config = dict(
    normalize_top_k=True,
    shared_expert_gate=True,
    tie_word_embeddings=False,
    optimizer='soap_variant',
    learning_rate=0.00298,
    max_steps=10542,
)
Below are experts of layer 4 (counted from 0) of a mixture-of-experts language model. Rows are named gate (a neuron's input weights, with its number), up (a neuron's input weights, with its number), down (a neuron's output weights, with its number) and show model dimensions 0-127. Each number is 50 + 15 x the weight over its row's rms, rounded and kept within 0 to 99.
Before each expert's rows: "gets" lists some tokens that make up at least twice as much of what it gets as of all text; "comes after" lists some tokens at least twice as common just before its tokens as in all text. This comes from a sample of Wikipedia text that the model never trained on. Tokens count by the router's weight.

# expert 47
gets: "'s", " his", " the", " their", " her", " its"
comes after: " of", " the", ".", " for", " a", " with"
gate0:67 46 44 67 31 29 45 40 73 43 41 79 46 22 46 47 64 36 25 56 71 50 41 57 33 48 18 37 31 52 19 49 42 31 18 45 59 71 50 77 45 59 34 38 26 49 40 63 46 35 57 42 64 79 73 49 27 36 63 58 48 53 49 64 31 70 58 14 54 56 53 46 74 61 23 65 37 60 29 55 46 41 52 46 48 44 55 49 57 48 57 32 57 35 20 58 57 55 60 52 44 56 52 42 71 21 16 63 42 42 60 57 51 47 60 35 17 77 44 74 47 60 44 44 69 53 60 35
up0:55 44 58 56 36 21 65 64 33 44 63 44 47 52 39 63 37 51 60 81 38 54 44 61 44 39 37 27 57 57 29 70 42 96 49 54 54 55 51 12 34 38 56 42 22 53 35 32 38 53 26 45 67 61 35 44 39 34 62 43 53 66 67 46 38 41 28 36 41 69 87 54 23 69 45 46 59 09 61 49 59 35 57 72 41 60 68 39 63 63 77 67 43 51 45 44 57 56 67 59 67 64 49 46 60 50 28 45 65 60 47 24 25 45 42 49 17 66 43 33 74 56 49 72 42 40 57 56
down0:50 38 38 24 14 54 71 50 39 46 27 58 29 62 40 53 64 45 71 26 33 53 43 54 48 62 48 53 76 41 44 50 48 62 53 45 55 38 59 85 56 34 37 43 13 51 36 48 25 51 27 42 68 65 43 52 37 50 54 38 48 38 43 48 27 36 25 48 27 38 56 33 78 64 58 77 53 49 33 31 48 12 67 41 66 49 51 33 63 44 49 35 14 30 39 55 38 45 45 49 40 59 34 44 49 61 50 61 41 78 68 31 27 52 67 42 47 67 28 77 27 54 28 34 66 67 52 56

# expert 58
gets: "\n", "\n ", "\n   ", "Non"
comes after: " |", ")", "\n", " =", "==", ";"
gate0:32 50 46 63 50 12 46 41 75 36 51 12 63 40 55 72 35 56 40 46 47 42 41 78 26 44 54 79 51 61 63 52 74 50 40 55 38 56 68 29 53 38 47 45 23 64 30 58 45 23 58 39 54 35 62 31 69 49 70 80 41 22 46 48 32 54 33 43 58 48 52 54 42 45 62 45 42 52 32 47 46 60 37 61 40 45 29 51 48 34 49 41 93 56 32 76 83 84 62 28 51 64 55 67 56 56 55 25 32 30 76 46 53 40 33 65 58 42 35 68 44 53 33 38 36 54 51 60
up0:67 55 42 72 57 74 71 59 27 59 42 69 47 39 42 55 30 57 51 63 59 51 48 46 63 66 38 29 44 71 31 72 44 53 47 74 49 50 37 45 44 51 36 60 39 16 76 56 47 32 54 33 49 57 60 47 33 49 64 35 80 62 66 38 51 49 31 36 41 63 40 59 22 33 60 12 16 26 37 48 25 56 52 36 56 38 49 30 45 42 68 53 58 87 77 50 28 74 60 34 32 24 32 47 38 59 46 30 53 67 25 39 57 39 61 52 50 47 46 51 39 50 76 62 44 74 56 28
down0:49 63 26 16 49 46 48 56 45 53 45 50 35 50 44 48 74 39 41 24 40 37 68 57 50 39 57 55 53 76 28 44 54 39 77 20 29 39 58 46 53 48 62 49 85 45 47 50 44 61 44 51 71 73 18 39 61 39 48 68 44 51 47 47 63 38 58 55 50 37 25 32 67 48 32 18 44 54 46 47 53 30 42 49 58 69 57 19 56 42 39 37 46 66 44 37 57 36 82 31 44 44 70 40 51 50 64 45 45 49 45 82 71 52 57 58 50 40 78 64 27 32 00 34 42 81 58 36

# expert 62
gets: " the", " The", "The", "the", "This"
comes after: " of", " in", " to", " at", " on", " for"
gate0:70 40 33 53 31 30 31 25 41 47 62 49 44 38 41 64 66 56 69 75 34 30 60 54 38 53 31 28 60 55 45 50 66 23 35 54 39 50 52 56 57 42 32 66 43 72 38 34 78 40 84 34 40 38 91 34 24 24 33 44 45 63 49 36 47 65 50 76 31 52 41 66 39 41 20 44 49 77 38 53 46 77 75 31 53 54 70 54 44 42 71 58 51 77 42 41 34 56 46 34 33 34 45 46 33 64 66 56 54 58 33 48 70 61 25 58 45 65 46 63 53 35 44 45 58 54 83 39
up0:33 46 64 28 49 70 63 68 47 54 37 57 48 58 58 39 28 34 35 40 67 63 28 45 57 45 70 77 50 46 74 46 32 66 57 45 78 46 53 58 43 64 69 35 65 25 46 56 23 56 25 70 49 61 14 57 70 76 65 57 69 44 35 69 59 27 62 36 60 48 43 37 54 57 79 49 59 12 63 64 52 23 42 74 32 33 40 46 52 57 23 35 43 21 50 51 54 48 51 73 72 76 63 45 56 48 42 51 63 34 52 46 34 42 64 30 48 30 54 33 48 64 48 43 46 40 18 45
down0:58 64 90 69 50 58 30 56 57 44 49 44 79 43 66 43 46 69 47 80 64 55 27 61 65 25 78 39 31 88 70 47 51 41 57 27 54 54 18 56 48 53 45 63 39 41 54 58 39 66 63 43 40 50 65 40 43 46 28 48 52 60 82 26 56 62 45 37 26 61 68 36 40 53 27 46 50 79 63 67 40 50 33 81 49 38 57 48 66 46 43 28 41 46 25 55 33 63 57 29 71 63 64 74 27 60 30 52 40 53 61 50 60 61 38 54 43 31 51 43 21 55 64 25 57 56 34 48

# expert 3
gets: " |", ";", " —;", "%;", " –;", " -;"
comes after: " ", " 0", "%", " 1", ")", "0"
gate0:50 41 14 56 24 72 65 54 19 25 51 52 45 36 37 48 55 36 54 79 38 48 26 45 36 38 57 65 51 47 63 34 52 62 38 62 53 67 51 46 62 41 28 83 65 56 33 11 76 43 66 39 58 69 76 63 26 73 63 64 72 79 27 43 59 58 44 63 73 52 55 59 53 56 47 60 51 47 69 75 59 32 74 69 58 28 52 53 51 57 44 53 50 26 65 43 17 48 46 47 34 52 29 41 64 35 47 54 74 58 44 42 41 48 27 53 44 80 51 70 45 51 59 65 45 41 63 60
up0:18 30 17 56 15 52 26 38 41 52 43 36 55 46 30 58 64 36 31 66 45 60 40 68 49 33 60 35 48 62 37 52 45 59 66 62 73 30 45 31 54 34 49 25 43 70 77 39 60 61 38 46 67 58 60 39 62 37 31 56 72 58 51 59 60 37 57 54 60 54 55 91 63 38 56 49 18 39 42 29 60 26 36 36 51 79 35 35 43 72 72 41 42 45 63 59 61 57 26 53 67 62 14 26 64 64 51 61 45 47 69 37 26 36 38 31 49 62 52 60 71 35 60 55 45 51 39 50
down0:61 45 24 36 37 35 58 72 67 65 68 42 49 52 71 34 50 62 53 60 62 59 63 65 35 51 53 31 51 35 49 68 62 74 39 78 16 69 70 26 23 33 68 47 38 59 49 48 18 29 64 48 71 36 20 38 56 38 42 64 60 78 43 49 47 50 32 42 52 59 28 38 70 72 55 47 54 53 55 75 57 59 66 65 47 40 38 64 32 54 49 44 72 69 67 52 52 42 26 28 28 67 60 40 43 52 33 26 66 41 71 71 68 58 70 79 45 43 48 34 51 39 35 44 42 35 28 47

# expert 30
gets: " S", " H", " B", " C", " D", " K"
comes after: "-", " \"", ":", " of", " (", "|"
gate0:53 56 65 58 37 44 33 55 66 36 41 58 35 50 49 51 40 53 43 42 35 09 44 38 34 70 42 56 50 29 38 72 52 42 48 63 43 32 59 62 64 54 63 28 42 39 57 65 44 35 94 54 59 57 66 42 83 69 83 59 61 49 50 49 57 81 30 30 60 42 41 57 46 57 48 39 62 37 35 46 50 61 35 61 52 63 29 63 43 58 35 63 30 34 34 66 72 48 40 43 50 33 64 50 22 25 27 45 72 32 63 65 00 39 44 22 46 67 50 34 64 72 63 41 48 67 58 52
up0:73 56 67 50 42 52 34 52 82 50 27 60 41 48 51 48 35 43 55 34 53 12 44 38 50 68 46 60 40 38 48 71 53 61 38 69 42 32 47 57 75 44 47 29 47 36 60 62 47 41 88 64 54 72 76 28 83 58 81 57 61 42 46 42 63 76 29 31 47 57 34 68 44 37 54 43 70 21 46 54 46 54 54 59 60 57 47 47 48 70 52 45 36 31 30 67 58 47 54 32 66 48 59 38 09 32 40 36 65 41 64 42 13 36 38 17 42 65 43 37 51 67 59 46 53 77 60 50
down0:71 86 52 41 34 44 73 56 15 47 78 66 62 55 53 55 53 45 55 13 45 40 53 43 39 58 30 43 54 59 52 46 45 40 50 35 44 56 46 55 84 46 56 60 50 29 38 83 25 36 62 49 42 32 44 50 69 71 37 21 55 50 50 50 42 37 36 47 67 31 52 85 76 41 38 24 41 44 22 41 49 51 45 24 62 75 49 72 56 51 52 63 45 74 44 78 75 20 48 81 53 47 44 59 43 60 70 54 52 47 55 62 62 46 45 41 61 61 51 52 35 50 85 44 44 71 59 55

# expert 44
gets: "1", "2", "0", "3", "4", "6"
comes after: "–", ".", " |", " (", ";", " −"
gate0:34 46 59 58 75 33 37 56 62 55 39 49 34 65 83 67 34 38 44 59 66 32 51 32 33 46 33 73 53 42 39 37 40 27 47 74 48 26 35 41 82 61 70 66 48 73 46 24 68 33 65 33 46 51 70 66 51 49 49 32 69 30 60 39 26 42 45 26 50 43 49 64 75 49 51 42 37 47 37 38 54 33 25 54 46 68 47 68 42 67 48 56 68 34 51 73 16 39 40 53 50 54 53 43 39 33 73 44 67 30 97 74 44 54 56 45 54 70 64 48 53 52 37 36 52 26 28 47
up0:64 31 49 43 52 55 62 33 24 37 40 60 53 27 46 37 61 32 54 51 58 47 42 62 40 30 46 67 26 69 65 57 51 66 63 75 44 64 62 29 41 40 38 24 32 57 49 53 63 51 58 44 81 61 58 52 34 51 57 63 24 26 42 80 68 49 47 57 43 21 49 58 67 60 38 44 68 35 53 46 76 46 71 48 48 66 61 30 61 46 53 24 56 38 58 47 21 44 65 58 87 18 42 57 31 57 48 36 37 58 35 50 56 43 59 61 57 50 60 39 00 70 74 37 52 80 61 62
down0:58 68 37 57 57 31 57 34 36 31 31 46 57 87 16 52 69 68 40 50 51 75 42 23 47 37 25 70 38 36 51 89 48 26 65 63 55 35 40 21 36 46 37 54 54 46 42 68 27 45 56 47 43 34 60 37 42 24 52 62 72 53 47 42 51 46 73 80 28 55 61 49 60 28 45 61 67 60 45 28 50 62 65 51 46 63 48 60 49 61 50 41 58 77 30 51 35 45 51 59 54 36 68 62 61 57 58 51 66 37 46 74 78 54 52 64 42 50 14 41 49 32 56 72 45 37 28 85

# expert 22
gets: " ", "00", "20", ".", "50", "30"
comes after: " |", ".", "°", "′", ":", "|"
gate0:26 40 38 85 55 58 29 45 54 35 49 40 78 67 64 57 56 40 52 73 51 40 59 54 66 59 64 79 73 60 59 60 40 70 50 24 52 42 52 39 52 69 77 92 35 41 52 49 49 46 66 56 55 31 62 46 62 40 47 69 65 64 56 52 26 43 51 46 82 58 57 55 58 56 80 36 47 59 44 20 27 50 37 59 59 56 51 63 74 52 56 42 54 48 49 57 50 39 47 42 43 51 49 58 55 08 31 29 52 36 68 32 41 60 66 31 85 19 81 58 66 52 43 51 80 61 56 52
up0:29 52 40 46 53 36 35 27 43 56 09 84 58 58 59 53 42 41 62 60 55 22 49 45 15 75 31 55 53 54 55 66 25 55 56 27 57 14 44 62 26 39 63 57 63 58 55 30 50 70 37 58 48 48 54 54 57 34 39 49 39 59 32 48 58 25 62 56 61 47 51 58 65 71 65 60 67 49 62 50 40 40 50 36 43 68 48 32 74 36 57 59 32 55 65 62 71 56 63 56 22 48 28 25 31 30 60 50 40 67 49 41 30 32 67 53 68 39 73 22 57 37 30 44 43 58 17 22
down0:72 54 48 49 82 63 71 55 58 63 36 54 44 67 51 47 69 34 27 59 53 35 51 62 76 53 88 53 57 56 59 59 48 45 35 44 59 59 42 58 47 67 16 30 47 71 57 45 64 36 86 54 80 28 54 58 35 66 31 32 55 54 70 51 55 28 71 67 32 53 50 37 34 20 60 63 41 37 69 38 33 53 51 37 33 51 68 47 12 26 82 59 41 64 32 65 34 63 35 58 63 64 38 33 49 42 49 62 32 65 51 60 33 62 37 64 37 49 62 49 53 37 59 41 33 42 72 72

# expert 31
gets: " a", " was", " is", " an", " were", " are"
comes after: " is", " as", " was", " It", " to", " it"
gate0:67 47 25 65 58 41 38 40 46 45 76 51 51 91 61 82 23 45 55 41 36 30 56 62 53 55 58 47 51 35 64 40 64 58 40 19 59 51 54 38 61 54 64 54 23 49 75 53 71 44 79 62 53 55 48 24 49 53 49 67 36 38 51 40 47 60 46 34 54 51 70 58 40 55 75 59 73 41 29 99 46 53 57 42 67 75 54 61 47 40 55 23 62 52 47 38 51 43 18 62 43 57 50 48 69 47 50 51 27 43 69 77 26 54 45 26 25 46 52 41 69 70 20 42 68 54 42 32
up0:28 65 47 58 69 52 71 33 54 76 58 51 43 83 56 56 45 67 44 68 60 54 57 43 63 48 56 14 33 60 50 56 77 63 69 70 72 43 53 61 53 35 18 54 39 41 56 35 55 39 33 46 38 56 50 37 50 44 31 68 15 71 36 52 51 59 56 49 72 63 77 21 26 67 35 30 44 41 43 64 68 85 42 48 46 42 65 53 69 38 71 53 51 72 41 29 39 40 61 48 67 51 64 32 39 60 47 51 59 74 47 58 55 23 46 54 46 37 29 57 60 45 69 54 79 60 55 11
down0:21 49 66 58 51 55 51 52 52 35 37 29 35 60 52 32 55 41 53 44 46 34 66 44 61 52 19 47 69 61 51 37 40 48 56 23 46 56 39 55 21 56 71 65 44 32 77 40 47 22 37 34 33 45 48 48 52 37 13 61 57 77 20 57 58 58 47 27 65 68 25 63 62 34 47 80 55 57 42 56 47 52 49 77 65 41 55 46 68 57 52 55 55 61 46 29 54 42 63 66 15 78 46 53 70 25 18 68 61 28 71 56 39 31 79 38 31 34 57 63 58 60 52 66 66 62 46 65

# expert 43
gets: " 1", " 2", " 3", " 4", " 0", " 6"
comes after: " |", "|", ";", " (", ":", " on"
gate0:51 46 77 58 44 17 56 59 26 33 29 82 43 33 53 57 64 43 22 41 68 49 58 29 76 55 55 62 25 39 43 16 52 33 50 45 51 63 64 69 57 29 69 47 45 76 59 65 62 40 62 68 76 39 64 68 59 58 71 69 41 32 46 50 56 56 72 30 74 44 69 42 38 52 48 58 63 64 74 46 53 63 38 45 31 61 55 50 44 36 35 63 50 57 26 71 25 48 47 48 26 42 29 71 53 53 36 76 51 74 35 27 46 51 56 42 63 27 38 49 23 68 46 37 64 59 41 70
up0:57 46 46 61 54 57 42 54 50 60 63 36 65 41 49 66 50 68 84 30 43 82 55 67 69 54 37 52 45 74 43 56 50 33 65 57 60 41 25 19 56 65 23 60 47 51 58 50 45 48 35 64 37 62 51 21 32 50 28 51 66 64 31 84 43 45 54 66 43 38 46 58 40 58 48 12 38 39 39 46 48 27 75 51 52 29 50 42 52 43 61 49 51 60 76 38 75 82 45 64 39 45 57 32 39 65 55 18 29 47 76 73 58 83 49 35 31 47 23 41 48 43 48 47 72 23 62 46
down0:65 45 33 34 64 64 30 34 47 20 68 59 51 61 53 69 37 37 59 26 40 62 51 74 35 61 45 29 59 60 56 75 41 44 39 42 42 33 42 74 45 53 67 60 63 78 56 54 41 84 28 61 35 18 56 58 34 40 59 51 31 71 77 32 60 69 32 55 42 43 50 64 36 44 16 45 36 53 39 40 55 50 53 33 43 41 65 78 65 33 37 61 54 55 74 46 62 49 68 50 60 47 47 42 55 39 47 50 21 49 21 60 45 48 17 53 37 41 08 64 62 51 53 29 59 33 40 25

# expert 51
gets: " d", " f", " l", " re", " St", " Re"
comes after: " the", " a", "-", " and", " \"", " re"
gate0:20 49 37 71 73 78 63 48 71 50 54 68 36 60 63 33 52 21 35 63 28 53 44 56 56 72 48 66 53 35 43 57 63 69 39 40 49 47 22 12 53 38 37 57 63 47 29 43 58 55 45 60 69 46 61 66 46 70 55 55 78 59 78 54 31 25 43 58 64 45 59 43 54 64 28 45 52 52 26 67 48 61 42 54 30 42 35 61 62 50 35 19 35 65 63 41 56 74 66 69 55 55 66 55 87 63 31 50 81 37 37 50 66 71 38 28 39 53 56 48 57 41 42 73 23 49 65 64
up0:54 52 72 39 36 23 36 38 46 57 45 22 76 30 44 51 44 73 55 39 50 41 61 29 53 39 41 36 58 52 55 41 40 27 59 67 56 58 67 59 38 82 50 42 38 33 68 69 53 39 69 44 37 50 38 49 52 49 47 45 49 44 30 42 50 90 61 52 41 43 51 77 57 54 53 72 57 58 70 34 58 48 46 53 63 59 65 33 27 58 68 75 36 60 34 48 50 23 40 37 40 44 49 63 09 41 68 44 22 86 67 43 26 39 68 57 62 46 12 44 49 63 51 23 76 37 68 31
down0:29 38 17 55 28 37 43 34 42 63 45 36 35 42 41 38 70 39 26 43 38 53 40 82 64 48 45 60 27 58 34 48 45 44 25 58 50 52 47 70 79 59 53 48 89 34 67 60 51 69 59 57 58 54 47 59 31 51 63 67 49 46 49 37 28 61 58 69 68 45 75 57 32 57 49 32 48 33 52 31 31 53 35 40 41 35 69 64 55 53 49 61 41 51 46 23 64 42 26 43 26 63 58 38 76 53 65 63 10 41 39 33 19 56 34 28 64 59 41 56 52 26 59 68 56 27 71 73

# expert 26
gets: "==", "===", " he", " He", " she", " was"
comes after: "\n", ".", " where", " in", " that", " which"
gate0:65 36 39 35 34 60 54 41 73 33 71 52 73 78 47 73 49 54 73 74 54 24 35 53 48 42 46 34 39 71 45 12 64 58 49 41 68 39 56 57 43 51 48 99 47 57 51 61 43 27 51 39 45 30 70 53 47 50 58 59 36 66 68 50 78 42 39 69 32 69 50 52 59 59 38 44 50 35 40 73 52 41 70 51 38 99 54 44 36 46 51 40 35 45 52 57 51 56 50 53 21 35 48 56 88 50 88 53 60 34 47 52 40 64 39 56 40 51 54 44 81 62 56 38 35 54 58 43
up0:42 53 48 69 53 38 59 58 24 46 43 41 24 17 51 34 63 35 40 27 51 69 51 38 50 70 36 74 47 35 49 78 30 26 51 60 45 63 48 46 66 44 64 25 59 42 39 56 67 76 32 62 54 58 27 41 39 43 45 35 61 31 31 55 24 47 57 33 86 46 43 40 47 56 66 64 67 66 60 27 51 47 29 32 64 00 49 51 78 44 43 49 67 72 56 41 51 40 60 35 69 70 59 44 37 49 18 55 42 51 56 47 54 34 61 48 60 55 53 69 36 44 34 47 68 38 42 79
down0:49 34 71 59 32 33 63 33 92 08 81 46 73 22 44 72 34 45 46 69 65 47 28 54 75 27 58 50 39 57 39 11 65 42 64 33 31 77 46 76 55 63 27 46 65 47 48 65 36 46 55 53 54 43 79 65 59 37 63 51 47 59 45 54 52 41 44 73 24 59 74 54 27 62 51 51 30 32 45 46 36 32 54 52 72 72 51 36 47 44 56 64 61 41 58 39 40 56 41 52 36 51 70 54 48 68 58 54 35 51 29 44 57 51 52 35 56 63 41 18 44 52 79 43 37 61 55 46

# expert 15
gets: "m", "th", " m", "000", "1", "5"
comes after: ",", " |", ":", "N", " 3", "8"
gate0:61 45 41 35 80 50 24 55 71 39 27 40 56 33 34 73 56 29 38 51 64 38 51 54 27 57 40 36 73 40 42 47 53 39 31 43 74 31 59 42 51 50 85 37 37 42 37 48 49 42 82 41 59 40 35 90 45 33 52 40 60 61 28 51 43 46 38 46 61 59 62 56 47 45 64 50 68 28 41 57 07 71 29 20 48 81 22 40 57 47 48 30 46 51 47 48 61 57 33 47 51 34 40 75 77 29 60 40 43 20 66 58 60 46 51 57 49 75 68 44 67 67 63 46 57 55 39 42
up0:41 46 78 53 46 48 47 35 61 49 47 37 42 51 45 27 42 51 30 43 53 43 39 50 57 42 56 44 53 63 61 39 56 43 93 51 22 64 90 51 77 49 26 30 39 54 26 20 54 62 48 73 42 19 63 49 45 73 32 29 46 59 23 45 35 39 78 43 59 41 26 42 41 64 63 65 25 58 74 29 24 51 51 59 47 37 76 72 48 41 89 74 64 37 47 56 33 52 31 46 61 42 60 50 44 71 30 52 39 58 71 53 35 57 44 49 35 53 57 53 31 73 42 47 59 53 75 50
down0:51 67 79 47 53 48 62 68 74 34 73 36 48 56 60 34 54 33 56 61 38 24 33 47 47 84 42 35 61 35 56 65 39 61 39 38 62 27 59 39 45 36 37 23 42 49 83 54 40 49 39 55 42 36 64 60 77 78 43 44 84 50 56 24 60 63 69 55 60 23 62 51 61 61 37 17 37 59 40 75 70 56 77 43 41 33 23 67 50 36 64 57 43 64 46 54 24 42 26 45 45 40 60 20 50 54 72 39 24 52 61 17 39 50 37 55 60 54 31 48 34 61 56 53 46 53 47 50